Below are experts of layer 4 (counted from 0) of a mixture-of-experts language model. Rows are named router (the router's row for the expert), down (a neuron's output weights, with its number) and show model dimensions 0-191. Each number is 128 + 24 x the weight over its row's rms, rounded and kept within 0 to 255.
Before each expert's rows: a language model's description of what the expert responds to. This comes from a sample of Wikipedia text that the model never trained on.

# expert 23
Description: Final pieces of Slavic, Baltic and other foreign surnames and place names, such as -ov, -ić, -sky, -nik, often in sports squad tables.
router [109 137  95 166 129 129 139 184 126 143 122 123 131 104 139  96 127 138 122 138 121 125 136 105 128 155 130 171  99 136 119 154 122 167 141 116 127 153 140 149 179 147 133  76  94 125 121 155 165 183 126 118  89 122 109 135 148 101 137 104 153 139  97 116 143 145  94 115 142 114 148 102 143 141 121 156 166 149 149 171 136 138 115  91 135 135 101 125  64  91 121 111  95 156 104  91  91 106 138 182 144  99 124 136 141 124 140 144  98 140 187 134 113 146  89 143 107 145 124 159 190 124 141 111 142 139 130 120 148 118 100 170  99 138 112 133 138 148 119 116 160 158 126 142 146 126 156 129 141 125 103  77 169 134 175 135 166  99 105 145 104 135 168 119 129 100 154 101 148 138 129 115  96 181 102 127 113 143 140  84 139 125 131 115 124 135 128 153  92 114  89 153]
down3 [110 132 140  77 117 108 128 145  86 101 145  88 119 130 157 153 125 137 136 137 113 143 115 113 139 150 160 144 116 119 147  99 115 141 149 155 157 130  79 118 142 141 124 116 108  78 155 164 155 121 151 150 133  83 119 165 134  83 135 139 147 120 115  97 137 122 182 111 135 136 139 153 138 146 128 136 165 138  71 140 129 118  70 117  81 143 113 146 128 118 120 160 121  77 127 156 119 130 109 142 142 116 121  95 113 136 116 121 139  97 122  87 130  80  83 119 133 100 100 132  72  98 115 137 152 173 136 121 120  70  97 140 120 158 118 113 138 127 157 127 180 175 118 151 176 133 156 129 115 143 132 115 122 122 125 114 125 118 111 152 158 139 128 132 198 157 142 102 143 140 132 130  98 108 103 111 167  96 119 109 118 113  99 132 133 147 116 125 112  60 105 120]
down4 [129 119 142 169  97 147 137 190 112 162 116 140 174 123 127  90 116 152 153 124 166 144 119 146 115 116 126 140 149 137 133 130 133 165 136 149 109 152  83 172 115 117 172 146 171 105 142 142 166 141 124 124 117 114 144 133  83 132 106 130 157 129 137 147 131 103 151  90 164 140 135  87 122 122 125 125 136 133 123 138 162  92 117 139 107  80 110 173 191 145 145 105 108 105 106 176 102  91 105 136 124 130 169  87 150 132 151 127 136  87  81 112 114 149 158 117 112 139  87 134 139 157 124 132 108 107 129 146 112 147 120 137 120 108 145 137 103 123 134 144 145 150  96 155 164 111 127 134  98 144 135 117 172 135 151 124 162  95 128 134 120 122  73 124 111 102 126 142 111  91 101 136 116 146 103 151 142  64 107 139  96 121 120  90 153  91 158 102 119 109 171 161]
down5 [155 152 139 114 120 149 111  87 104  95  89 125 128 127 110 147 199 109  60 155 128 148 131 124 128 151  71 111  82 158 108 160 108 104 159 106 174 177 125 120 122 145 126 148 102 132 119 175 142 101 132 115 185 131 126 152 115 127 160 118 149 112 124 118 143 174 119 137 130 114 112 158 147 143 134 141 149 123 113  98 144  99 126 140 113 114 161 115 126 123 132 127 130 103 141 159 108 139 140  69  97  82 126  91 103 135 154 119 133 124 126 127 112 103 151 135 134  92 151 143 154  92 117 122 125 139 151 156 145 114 144 129 193  94 156 130 132 103 105 167 116 146 156 124 110 132 136 175 113 155 118 202 107 123  84 135 120 124 157 109 103 146  86 121 118 137 138 125 131 160 121 145 115 112 146 124 155 139 144 149 151 149 135 122 145 136 143 123 127 120 190 156]
down6 [181 107 130 116 130 119  71 128 124 136 133 102 126  97 127 177 148 140 118  83 134 125 119 118 128 119 127 143 127 137 136 127 134 126  68 135 135 156 153 132 123 109 143 156 103 118 114 100 109  65 143 152 166 152 126  76 118 159 168 114 132 108 114 133 111 141 169 113 167 100  95 111 117 131  86 133  37 128 139 136 110 142 152 125 130 143 141 148 170 137 119 111 156 146 124 114 149 133 132 119 165 178 107 155 113 135  85  96 132 144 129 138 113 129 171 102 130 189 129 111  74  85 110 135 113 123 102 114 105  70 144 136 138  89 135 124 136 155 111 168 124 132 140 119 146 130 100 169 165 100 145 159 113 112 117 118 136 111 113 137 167 154 144 111 140 142 127 150 134 110 138 149 131 107 130  98 117 116 157 161 154 138  81 112  93 105 125 158 145 128 127 132]
down7 [115 145 110 128 121 104 125 157 127 131 102 153 145 135 101 134 110 132  97 133 128 126 173 168 119  75 101 145 110 158 144 123 115 104 108 114 133 127 123 195 123 116 143 110 120 130 148 130 105 114 140 115 135 150 112 106 128  96 163 136  94 115 139 158 108 116 113 166  97 134 183 138 126 110 148  95 167 131 113 141 134 134 142 101 147 138 115 101  94 155 159 110 167  67 113 140  64 114 164 151 182 120 144 107 185 126 128 112 142 100 132 135 132 125 187 136 152 155 137 125 128  99 151 127 120  90 131  94  98 150 139 135 108 141 141 100 160 115 126 138 111  72 112 127 122 142 105 124 142 101 154 129 146 155 153 176 125 113 165 139 118 115 137  72 171 150 138 145 141 132 124 144 129 146 126 110 112 121 132 105 102 133 149 128 207  90 117 156 122 104 122  82]
down8 [118 143 110 118 121 136 173 132 162  74 120  54 129 150 143 115 119 135 151 148 143 132 151 123 143 150 130 147 136  91 143 105 129 155 122 152 177 123 135 132 126 113 133 128 169 122 104  90 189 106 135 130 147 164 130 141 160 103 107 128 129 136 126 145 124 147 176 143 112 147 132 146 117 143  81 139 150 131 118 145 166 110 130  87  97 134 127 134 112  82 125 141 110 119 115 152 114 153  94 151 133 182  89 101 112  95 150 122 108 119 111 165  97 100 136 125 111 102 107 132 133 116 108  90 118 116 132 144 144 124 156 144 116 169 164 113 109 121 107 110 188 113  99 152 143 118 112 140 129 139 115 132  96  80  80 160 102 144 117 104 124 130 110 160 107 180 109 136 162 142 188 140 132 114 123 178 159  77 130 119 142 144 114 140 102 125 140 135  93 166  90 135]
down9 [104 124 102 136 119 146 177 163 141 116 121 118 146 103 118 106  97 124 104 143 127  96 100  89 113 133 133 120  91 117  96 116 129 147 158 124 132 113  99 130 125 168 110 114 148 146 176 134 120 150 119 139 100 150 135 126 121  98 114 114 183 128 135  85 145  94 148 129 119 142 159 110 128 156 148 137 168  86 117 149 134  81 139 158  79 157 136 129 131 125 159  94  88 169 123  88 111 110 106 118 133  78 124  87 120 164  85 132  87 141 146 127 129 161 139 119 123 143 117  83 167 172 136 113 143  94 129 142 128 127 107 131 133 212 127 111 154 138 129 123 129 121 140  87 132 107 124 101 104 118 132 123 125 106 137 145 124 105 138 133 163 152 132 173 181 151 156 156 161 131  93 149 124  90 149 142 167 137 146 153 115 143 153 139 160 128 149 122 101 117  82 164]
down10 [118 134 144 136 150 126 148 147 132 110 100 169 131  72 143 135 151  97 127 133 142 174  94 109 127 105  85 121  97 125 110 126 114 128 129 156 126 100  68 123 135 142 147 158 156 117  93 134  89 136 140 192 129 121 125 113  97 118 147 134 130 118  99  92 135 111 160 150 152 137 114  72 116 166 104 126 134 133 126  65  87  81 113 143 162  93 159 137 148 117 166 103 149 119  88 151 162 134  75 136 131 122 132 121 118 105 131 122 138  98 101 107 113 119 143 111 150 127 131 120 127  73 121  79 143  92 110 151 119 154 132 123 131 145 122 134  90 113  93 119 137 140 125 126 124  90 117 161 114 141 137 162 126 147 149 133 106  81 145 166 140 119 152 141 129 111 153 152 102 132 129 124 151  96 111 135 108 123 137 123  80 121 160 113 202 139 146  73 137 146 136 100]
down11 [113 119 151  92 108 116 151 120 147 102 131 166 129 130 136 160  84 152 109 120 135 110 119 147 125 127 110 192 149 146 123 171 126 136 104  87 108 163 119  90 148 108 110 110  90 179 114 149 154 139 168 151 150 132 134  71 123 120 122 122 159 113 156 147 125 113 185 142 129  87 163 160 144 133 114 131 135  96 128 128  90 152 142 127 156 150 122 130 142  97 134 143 124 148 177  74 140 131 101 142 121 128 142  71 142 119 108 157 126 137  77 112 133 115 149 106 125 125  91 143  82 123 109 120 106 133 101 110 102 119 162 118 153 119 187 142 138 174 103 142 109 118 158 134 149 138 139 141 139 138 144 160  97 103  91 148 141 128 116 121 126 131 131 158 121 162 115  89 176 132 140 106 133  86 118 114  98 123 126 141 165 195 130 152 147 134 116 123 103  93 102 119]
down12 [197 169 167 107 159 139 123  82 134 151 226  86 113 152 114 134 133 117 126 110 151 167 137 124  97 147 120  82 170 129 167 125 150 157 129  88 147 104 141 105 150 105 151 119 108 139  96 149 143 129 139 158 121 166 119 113 115 136  96 154 154 123  93 155 163 112 132 121 128  96 106 144 142 132 154 134  95 106 143 122  84 169 138 123 172  91 133 106 175 103 104 115 162 103 129 104 145  98 108 142 121 125 127 151 122  96 112 142  96 151  73 122 121 125 160 121 144  89  98 107 134 109 125 140 109 145 135 137 100 145 161 100 136 126 118 135 138 191 104 126 114 133 146  83  78 148 114 113 109 163 141 132 132 143  97 126 130 111 138 128 112  96 129 132 105 136 102  98 139 132 144 123 118 130 126 143 115 139 119 111 133 153 110 165  91 127 127 114 102 131 143 110]
down13 [140 141 142 132 113 132  69 112 111 123 106 135 142 144 142 127 110 152 129  70 106 158 124 136 113 137 133 100 134 123 138 125 127 116  88 141 142 120  89 130 123 115  74 136 147 192 111 140 109  99 161 155 142 139 120  73  76 129 130 141 136  98 167 118 120 121 144 105 118 106 119 148 102 106 122 122 132  86 122 121 114  96 155 150 119 144 122 152 182 159 131 138 128 107 156 103  92 103 142 122 119 122 131 114 102 158 115 115 135 187  83 126 157 130 167 109 179 127 154 134  97  96 104 125 138 169  81 136 126 113 141  80  87 137 142 155 153 140  97 113 143 132 107 100 142 138 135 122 117 180 121 155  73 128 139 116 112 107 113 124 134 103 157 169 114 152 135 159 125 135 132 113 148  61 138 128 148 118 146 154 141 153  84 122 133 170 106  96 129  93 162 110]

# expert 6
Description: Consonant and accented pieces inside Hungarian, Slavic, Baltic and Spanish surnames and places, such as Es-z-tergom, Jó-z-sef, Gu-aj-ardo.
router [120 146 121 154 146 118 123 154 154  99 119 114 128  90 134 117 158 136 111 132 130 125 142 113 121 123 119 146  75 121 127 153 127 157 144  91 133 138 128 142 176 172  94  62 123 128  97 141 160 152 128 113 114 125 118 122 144 107 134  96 154 130 101  96 141 154 121 126 143 113 148 120 149 151 126 142 146 148 171 152 138 152 116  91  85 123 121 112 100 123  84 120  86 140  98  91 100  88 119 163 145  87  87 179 134 132 169 138 119 150 155 129 114 170  93 148  76 140  95 148 133 120 135 111 159 135 115  98 148 105 130 168 121 142 138 149 145 134 118 120 178 157 111 151 143 138 157 137 151  94 119 111 141 120 155 141 156 105 110 163 123 131 150 115 181 112 173 105 182 160 127 158 114 147  96  95 143 142 113 106 152 110 120 157 125 173  95 146 113  95 120 167]
down3 [141 151  99 129 114 165 167 151 125 101 121 156 138 127 144 147 119 113 116 148 121 120 105 127 113 156 119 130 180 121 156 154 140 138 140 121 165 112 172 145 119 117 103 127 147  93  96 102 152 125 118 154 148 136  88 138 106  80  52  77 106 134 140 112 187  98 132  97 127  97  99 134 119 115 130 145 159 150 132 125 106 117 135 169 106 106 111 137 131  88 142 132 144 128  95 153 129 147 127 177 136 148 137 107 117 135 100 144 111 104 134  99 149 120 151 126 102 119 141  98 144 173 175 140 146 154 130 141 142 117 136 134 156 131 137 119 102 159 108 135 151 135 108 118 152 115 141 148  69 112 185 150 101 112 104  84  95 158  80 124 118 124 120 161 156 102 155 119 159  72 188 147 113 148 128 125 140 121 122 129 145  90 156 148 179 129 122 129 157 119 113 150]
down4 [128 161 137  64 143 132 153 143 128  53 137 115 133 108 115  97 140 121 114 136 122 125 125 126 123 116  88 127 164 120 139 145 149 154 121 125 135  77 128 108  94 128 126 113 130 138 100 128 135 112  92 120 145 141  99 154 107 152 118 104 108  97 147 101  93 111 141 116  95  76 105 158 148 147 126  92 126 150 137 103 138  86 139  84 120 128 125  88 109 137 120 195 137 102 106 145 123 107 149 104 115 128 127 155 126 158 115 145 126 125 102 114  83 134 125 135 150 117 168 149  99  94 141 107 117 156 155 139 142 129  98 173 127 131 164 108 140 137 167 130 107 116 156 117 110 148 148 153 174 119 127 119  64 125 143 143 171 141  77 121 148 104 106 180 149  94 177 154 147 109 135 185  92 134 112 141 134 132 124 161 148  95 117 141 136 101 126 154 147 144 111  96]
down5 [147 137 112 145 175 129  90 160 112 115 152 142 137 139 136 120  94 115 125 158 114 100 123 147 174 102  87 139 144 140 150 116  85 129 128 140 114 155 124 156 168 113 147 154 149 155 123 110  92 145 136 134 145 131  91 103  95 141 142 124 139 106 121 117 106 121 103 122 129  86 152  94 119 101 114 144  76  90 105  94 134 151 155 176  99 126 144 153 117 132 128 114 202 109 138 137 127 123 113 139 136  96 117 136 152  95 127 134 137  80 146  91 113 139 147 148 162 125 122 104 118 146 141 102 142 149 134 126 114  86 112 100  99 178 150  98 156 142 107 139 123 139  95 127 151 146 111 121 117 114 126 130 127 143 154 128 100 146 105 170 156 182 177 161 122 158 159 148 126 113  85 117 176 110 148 107 121 138 147 114  87 192 117 101 146 127 173 145 129 168  95 111]
down6 [183 113 145 160 144 151 117 124 136 186 149 201 102 112 121 131 144 124 120  96 101 146 111 129  87 127  78 165 152 139 115 146 145 116 105 113 119 140 108 124 113 109 183 123 118 128 101 106 116 120 142 169 159 140 173 100 129 133 112 154 111 103 153 140 129 108 121 105 105 124  94  97 110 130 144 142 110 104 100 111 162 111 111 180 164 111 136 114 148 156 110 155 178  97 156  94 123 115  96 119 149 140 165 120 110 126 115 141 128  82 116 116 138 157 158 104 154 124 117 115 149 132  97 156 123 124 115 143 164 121 102 141 128  88 103  88  96 117 111 118  94 148 167 149 133 108 108 163 178 142 133 110 146 142 146 140 120 119 107 132 113 111 115 109 134  75 117  93  96 114  88 131 132 165 100 155 104 119 151  94 129 174 137 119 115  83 148 147 109 144 107 118]
down7 [126  69 187 101 136 125 146 124 155 128 136  91 102 116  96 126 133 116 150 193 118 141 141 121 102 148 127 140 118 111 116 130 101  89 120 152 154 140  67 118 121 137 159 154 156 159 129  87 135 119 160 113 111 127 173 115 133 151 111 122 140  88 171 107 120  77 128 170 127 104 174 156 162 150 138 107 155 132 133 105 109 141 123 104 119 111 102 144 157 116 184 122 138 112 112 121 158 135 103 136  95 100 153 148 138 105 122 133 127 140 114 132 130 153 155 145 132 125 130  75 178 130 135 126  96 148 166 145 123 120 123 111 148 104  93 128 130  93 102 190 129 148 149 138 148 136 140 127 159 143  87 146 130 120 146 165 130 169 132 118 128 123 145 106 128 164 134 114 133  59 111 151 107 128 131  78 127 165 138 132 149 122 164 128 166  97 123  96 131 139 120  99]
down8 [107 155 153 124 115  96 134 155 114 141 149 123 105 119  98 170 165 128 121 113 113 142 110 111 141 152  87 154  93  62 136 116  99 129 126  91 128  95 161  97 104  92 103 109 164 116 104 106 118 166 163 103 155 128 132 155 108 117 109 104 154 108 168 119  93 126 107 148  85 152 116 127 168 127  93 139 153 144 135  88 132 139 156 169 135  80 150 118 136 138 111 117 139 185 104 124 134 134 127 168 133 142 146 123 125 134 123 152 134 144 108 146 118 137 108 168 118 127 110 120  98 110 112  98 176 101 136 108  96 129 103 129 121 103  72  49 156 112 120 135 123 127  75 136 125 120 150 145 162 128 113 116  93 139 128 102 127 128 130 101 157  91 132 132 164 125 106 171 144 132 119  81 134  98 124 132 151 161 141 128 141 137 175 120 151 112 108 108 123 172 123 101]
down9 [121 163 136 155 100 152 137 145 122 145  73 124 120 109 142 132 141 134  94 151 131 145 135 158 152 142 111 149 132 139 129 131 146 151 153 144  90 138 169 119 156 106  87 127 131 154 124  87 134 135 124  92 107 152 170 122 127 163 178 147 154 140 132  41 118 161 108  77 130 142 129 146 106 139 122 118 138 110 128 156 126 131 196 136 131 143 111 144 139 135 112  88 116 151 171 162 107 122  83 135 133  93 120 115 153 122  76 162 164  99 129 134 149 117 141 126 168 149 157 138 114 144 127 121 100 149 141 137 112 106 143 130 170 109 115 119  93 161 112 145  96 192 145 159 123 164 119 153 184 101 166 164 135 150 148 157 122 109 148 141 101 118 140 114 125 142 149 109 101 130 123 106 168 106 130 153 105 164 151 149 122 142 111 137 159 107 139 147 119 158 148 132]
down10 [101 165 109  90 101 125 114  93 140 118  96  75  98  97 101 108 141  97 105 171 160 137 131 111 101 117 146 156 162 130 115 154 109 128 114 175 129 134 160 155 152 123 127 112 101  85 170 141 113 110 117 108 137  93 157 123 105 106 132 106 139 100 202 118 130 177 146 137 114 106 138  84 116 103 128 129 133 128 132 135  88  78 120 118 146 160 135 166 139 128  99 157  85 127 146 132 131  71 163  69 114 148 141 119 111 136 133 147 109  92 144 120 130  76  90 134  97 156 133 132 141 114  85 133 143 126 139 146 136 121 151 118 115 115 151 163 125 147 145 161 136  87  94 184 170 105 119 110 150 127 124 136  97 119 130 157 139 100  97 125 130 129 140 127 125 113 124 127 104 135 178 127 150 143 161 148 108 137 137 116 140  95 157 159  92 150 128 108 141 135 131 119]
down11 [ 82 136 108  76 129 128 110 155 154 108  94  87  77 125 159 148 116 137 142 135 137 139 107  93 137 120 143 119 153  76 104 160 143 128 127 102  81 139 121 161  72 125 180 137 130 145  98 110 113 122 121 129 125 119 124 136  99 139 103 135 101 138 133 144 149 136 122 127 167 134 134 112 162 125  92 114 161 124  92 103 148 115 107  77 132 123 116 147 182 118 142 144 108 123  97 145 161 138 114 118 115 136 135 115 143  92 135 130 135 101 138 107 145  91 146 104  78 140 122  90 101 114 147  91  99 141 159 174 101 143 103 151 106 102 128 133 125 121 107 126 136 122  92 120 120 132 140 150 108 153 133  69 103 158 104 152  95 170 156 141 109  72 116 113 145 125 138 112 105 144 123 116  96 149  94  76 159 170 132 146  89 108  95 158 109 107 164 119 141 104 115 117]
down12 [ 89 169  72 168 131 156 162 182 117  99 121 127 173 163  83 123 108 135 108 142 160 151 104 139 113 133 147 132 101 146 118 101 105 129 143 136 138 123  88 148 116 109 138 117 137 121 154 113 124  97 145 122 139 181 133 148 129 111 157 126 170 128 134 116 185 131 116 103 119 143 147 148 130 144 113  70 147  98 163 131 120 155 133 171 128 141 143 155 132 131 143 111 125 143  90 130 112 174  79 123 151 102 139 133 150 135 135 145 163  86 150 109 125 122 140 144  91 147 140 135 110 122 155 127  67 133  65 130 140 127 175 146  89 131 143  87 146  62 129 113 149 162 122 141 136 127 122 107 144 121  98 113 142 123 124 128 142 149 108  91 153 117 162 115 125 126 137 130 103 127 158 130 165 134 103 126 132 131  85 115  78 108 125  83 146 142 117 119 139  83 149 134]
down13 [120 138 130 137  91 132 134 124 130 166 148 173 118 150 130 139 112 102 119 161 157 141 107 125 101 107 134 186 158 136 145 132 114 112 182 128 107 140  71 134 140 123 156  88 113 130 130 135  98 128 154 120 150 127 134 102 122 157  87  90 144  89 153 108  93 100 129 158 114 145 126 107 122 142 139 106 126 136 126 120 130 113 168  83 149 109  94 143 141 135 150 131 122 137 128 145  72  85 102 122 102 128 104  71 129 140  86 116 121 109 130 121 130 106 160 161 135  99 133 128 129 175 126  77 105 132 139 159 152  95 152 122 117 151 108 128 114 116  89 106 161  89 138 105 153 112 128 140 136  95 146  98  77 167 165 117 123 126 113 143 145  85  74 150 175  94  95 151 124 135 123 139  86 118 169 109 137 162 138 112 142 153  89 149 109 123 112 125  82 125 142 149]

# expert 54
Description: Nouns for releases and entertainment, mostly in articles about bands and records, such as album, single, film, LP, Grammy.
router [146 165 116 145 140 105 130 151 138 131 161 141 132  95 164  96 142 136  92  94  72 109 157 135 125 157 143 139 121 148 100 144 120 143 105 105 145 141 160 132 127 141  73 102 108  81  97 157 146 156 136 104 126 134  50  97 158 105 124 115 133 131 127 123 148 165 128 119 146 107 146 114 130 170  92 163 161 167 135 142 157 127 100 112 115 167 110 151 103 122 114 147 115 129 138  92 105 122 128 147 143 125 117 141 136 154 152 113  94 116 135  97  84 124 116 147 138 111 120 135 142 109 196 135 148 124  95 106 155 102 106 148 115  92 138 129 149 144 119 148 132 150 147 162 158 149 133 124 178 115 133 129 134 122 157 150 153 109 108 134 127 150 122 120 132  97 173 103 137 144 147 158 105 200  86  77 142 160 136 121 140  96  85 105  90 119 128 142 118  93 108 136]
down3 [103 116 106 142 123 136 127 157 158 142 105 177  84  84 100 134  95  97 102  96 118 158 138 138 120 112 138 113  87 144 119 112 163 128 141 140 103 136 111 119 138 115  69 143 132 149 186 153 118 118  84  94 136 169 141 145 125 195  91  99 144 138 105 103 120 131 131 112  85 147 121 154 120  90 146 145 133 116  96 133 101 113 130 152 137 118 128  85 156 131 102 139 177  95 141  94 149 115 149 108 121 142 164 133 154 163 164 157 130 123 142 172 139  85 144 167 179 163 135 129 121 117  89 140 150 108 148 158 111 135 112 126 153 116  99 118 120  94 138 124 102 135 125 123 123 126 136 161 163 143 117 104 137 139  87 108  95 126 138 173 143 128 138 138 107 146 111 119 136  98 157 145 169 113 133 143 184 106 107 125 114 136 101 129  97  97 111 172 114 124 113 101]
down4 [130  78 147 105 105 150 132 107 125 155 131 135 158  94 150 144  98 151 111 133  69 140 142 159 105 144 109 133 116 140 100 143 112 127 147 145 129  92 167 121 118 142 118 154 154 152 168 136 140  86 139 130 146 136  90 120  96  98 135 116 150 128  98 156 146 132 153 143 150 120 157  92 144 124 133 174 105 118 105 111 179 155  88 141 154 141 115 152 121 111 115 115 137  93 161 105 182 125 125 117 105 111 150 147 174 162  90 121 187 145  74 136 141 122 163 121  91 155 114 122 148 149 105 153 111 106 103 102 125 119 126 117 146 121 162  95 128 106 153 149  98 172 144 146 165 149  99 122 109  95 128 126 132 148 154 114 102 153 164  75 130  87 103  98 113 143  85 179 143 119 124 161 141 131 125 136 121 120 120 135  84 108 138 104 121 121 127 157 161 140 145 157]
down5 [149 103  81 172 142 143 105 132  97 139 142 109 138 126 144 109 112  99 120 173 127 119 104  87 154 159 149 136 118 126 129 132 145  81 157 127 149 132  70 113 163 153 101  86 137 152 116 143 134 145 115 124 122 121 113  85 122 114 158 119 147 119 132 139 118 109 169 149 123 184 112  81 139 149 115 116 154 143 116 124 155 165 142 157 121 120 143 153 146 124 100  82 107  98 115 142  98 134 153 118 100 165 149  87 117 128 148 126 112  94 147 109 106 152 111 119 123 144 126 180 133 138 175 163 122 149  94 163 128 105 113 163 150 136 183 164 135 143 119 105 127 148 138 125 165 134 118  91  75 115 136 189 134 121 159 115 139 123 102 184 107 118 120 158 145 156 138 113 162 120 121 148 113 137 116 106  89 121 135 118 138 176 163 118  80 139  94 127 142 151 129 129]
down6 [132 123 131 141 180 118  83 156 116 124 100 118  63 133 132 163 160 131  99 129 105 167  77 131 130 103 130 113 146 117 144 126 126 141 150  98 107 135 121 150 116 117 127 129 138 138  78 121  90 142 130 117 132 154 134 129 119 119 125 105 141 122 160 143 106 161 150 127 106 121 127 198 121 114 127 141 112  77 142  83 131 174 124 177 152 125 146 128 135 152 145 162 132 141 145 100 111 140 125 139 135 154  83 123  84 138 137 157 121 139 134 144 120 117 132 138  90 116 137 143 118 126 128 153 124 125 125 164  62 119 108 162 181 132 115 158  73 116 119 104  72 146 103 169 146 153 136 143 139 108 132  88  82 147 147 173 132 118  95 130  94 104 110 141  99 141 148 150 124 118 105 142 135 165 195 139 114 123 119 156 151 171 147 160  93 134 151 127 154 127 127 121]
down7 [112 116 151 168 103  85  82 131  71 130 122 134 117  77 140 128 140 157 139 130 127 154 112 122 177 122 153 145 140 129 151 138  83 146 145  82 146 123 143 133 127 119 105 158 120 138  92 112 123 111 116 100 129 138 143 157 155 115 106 118 123  63  98 156 101 100 141 153 125 156  79 111 113 128 123 149 120 122 134 119 113 126 124 136 119 123  90 147 122 102 146 148  95 135 157  76 147 168  95 157 128 111 157 122 120 124 142 102 113  94 120 121 172 159 127 125 104 110 154 106 116  98 173 117 109 135 141 140 145 142 159 150 159 136 145 105  76 137 148 130 116 121 156 101 106 146 143 142 190 126 161 136 121 122 127 116 123 117  87 158 153  86 125 102 105 138 154 152  92 139 125 149 137 120 137 135 126 154 123 157  56 169 115 121 164  97 171 156 109 149 102 165]
down8 [108 131 139 138 116 122 112 124 168 127 142 134 107 122 111 133 104 166 149 147 118  90 152 121 124 135 123 123 140 117 159 164 134 132  83 117 140 127 137  90 104 123  86 154 122 128 144 137 160 166 104 136 118 126 101 175 123 100 132 128 110 123 128 129 115 133 166 111 120 131 102 118 142 124 127 133 158 124  89 128  96 112 102 135 157  90 142 168 123 123 151 164 135  75 171 159 121 169 160 103 136 175 138  64 132 180 162 103 137  96 131 145 151 128  89 141 130 121 129 126 160 124 142 162 152 142 150 123 176 134 178 140 131 141 114 128 109 108 157 143 181 140 137 183 164 188 122 100 128 130 161 153 134 172 102 101 130 165 133 124 122 133 122 113 112 153 149  95  99 127 101 126 167 107 115  91 139 166 139 126 111 108 131 119 104  91 149 130 112 189 121  83]
down9 [127 108  91 128 114  97 122 104 134 133 147 113 115 106  99 114 160  86 134 150 146 155 134 151 139 161 160 130 133 174  60 157 143 148 145 126 123 139 157 132 116  87 117 111 159 113 137 170 121 108 144 128 171  96 149 103 124 122 152  88 169 122 150 133 109 120 156 138 155  96  98 103 128 155 138 127 112 173 137 110 162 172 120 114  95 138 116 118 129  99 151 113 135 158  98 128 122 135 112 130 133 153 155 141 167  81 108 111 121 145 109 129 108 134 102 170 113 139 110 151 142 135 174 138 110 128 160 123  95 124 151 149 120 126 140 152 153 157 100  91 132  89  95 106 125  77 116 112 137 115 145  84  94  98 175 124 130  69 140 133 116 120 121 128 130  96 156 122 114 173 137  99 127 132 132 101 138  93 169  94 137 101 100 107 153 136  97 152 137  80  92  89]
down10 [125 154 136 188 101 115 118 137 137 162 102 133 122 110 145 134 159 165 115 160  85 107 104 139 133 133 113 154 133 102 122 140 109 135 110 111 108 146 123  94 112 119  81 115 122 147 147  96 150 125  96 149 138  98 120 181 138 126 100 154 140 152 125 131 136 163 117 136  93 131 125 150 152 178 156 174 106 131 149 136 128 130 101 104 134 167 140 122  68 154 168 143 111 127 139 135  78 142 159 115 123 118  93 155  98 176  98 118 123 140  98 135 123 128 100 110 141 127 117 115 147  91 112 103 101 130 131  90 108 151 109 123  99 102 134 145 151  92 193 142 124 138 130 125 120 156  90 115 179 140 125 119 157 137  89 138 175 139 151 134 121 170 124 159 150 146 122 122 135 119  95 139  77 157 150 119  80 115 102  86  94 115 157 100 116  85 131 120 133  99 100 150]
down11 [109 114 168  86 110 113 105  85  93 141 132 120 111 136 118 103 154 156 126  91 142 126 120 134 146 155 191  98 169 113 106 101 123 100 105 114 125 122  61 158 115 124 126 131 150 137 104 117 111 131 128 138 143 118 162 109 141 121  70 137 125 122 101 127 103 114 125 118  84 127 157  99 100 145 123 110 145 128 138 139 109 108 136 150 151 120  96 122 157 125 123 121 118 124  93 149 123 147 140 181 108 177 137 119 134 119  37 158 149 113  91 105 125  95 122  96 121 116 140 124 108 127 105 107 120  95 174 147 147 108 133 137  92 138 132 135  81  89 140 115 130  89 130 129 143 113 157 112 160 179  82 113  95 122 121 132 136 105 119 166 115  69 115 131 108 157 112 139  98 114 136 136  95 148 111 143 139  95 131 153 152 177 151 126 135 145 106 127 114 146 174 123]
down12 [104 132 123 100 166 134 152 132 123 131 132 113 157 120 112 126 119 125 158 125 107 133 125 113 131 134  92 147 161 123 132 115 125 127 103 109 170 112 110 157 144 136 171 149 145 104 125 136 160 118 112  90 140 116 156 169  80 112 120 163 132 101 115  90 123 126 100 110  68 106 102 119 128 109 109 154  91 144 149  99 113 125 154 114 165 146 141  89 146 162 154  86 137 115 112 107 116 118  96  97 151  66  81 155 129  94 162 109 149 153 168  87 119 144 158 128 151 177 148 139 149 147 132 109 138 140 140 146 140 108 148 125 137 116 141 110 153  73  67 134 136 126 129 109 127 137 155 169 121 134  68  99 129  99 122 108 114 152  66 171  88 108 122  99 152 130 144 149 157 131 124 137 126  85 156 132 120 127 155 105  95 139 143 126 173 129  98 135 122 129 129  89]
down13 [174  97 158 103 114  87 133 131  97 136 101 187 130 164 156  97 161 108 144 137 128 120  81 147 147 136 126 106  78 150 143 143 150 120 155 111 130 168 122 131 141 131 167 186 136 138 132 131  78 142 149 138 146 135 157 153 145 130 159  82 175 120 160  98 123 106 150 154 114 156 126 139 148  96 148 112 139 131  94  83 126 159 123 160 136 133 116 105 158 106  95 130 112 125 149 100 141 143 146 152  98 102 133 112 150 146 145 121 144 154 121 126 111 124 157 146 107 121 143 157 113 126 114 162  86 134 125 147 110 102 176 120 154 102 138 148 103 125 140 114 122 126 170 125 138  76 108 128 108 134  96 130  93 154 111 123 141  74 151  97 143  62 142 147 107 123 107 113 171 135 103 108 172 118 132 120 126  97 123 120 123 119 144 113  81 104 101 137 134 126 174 105]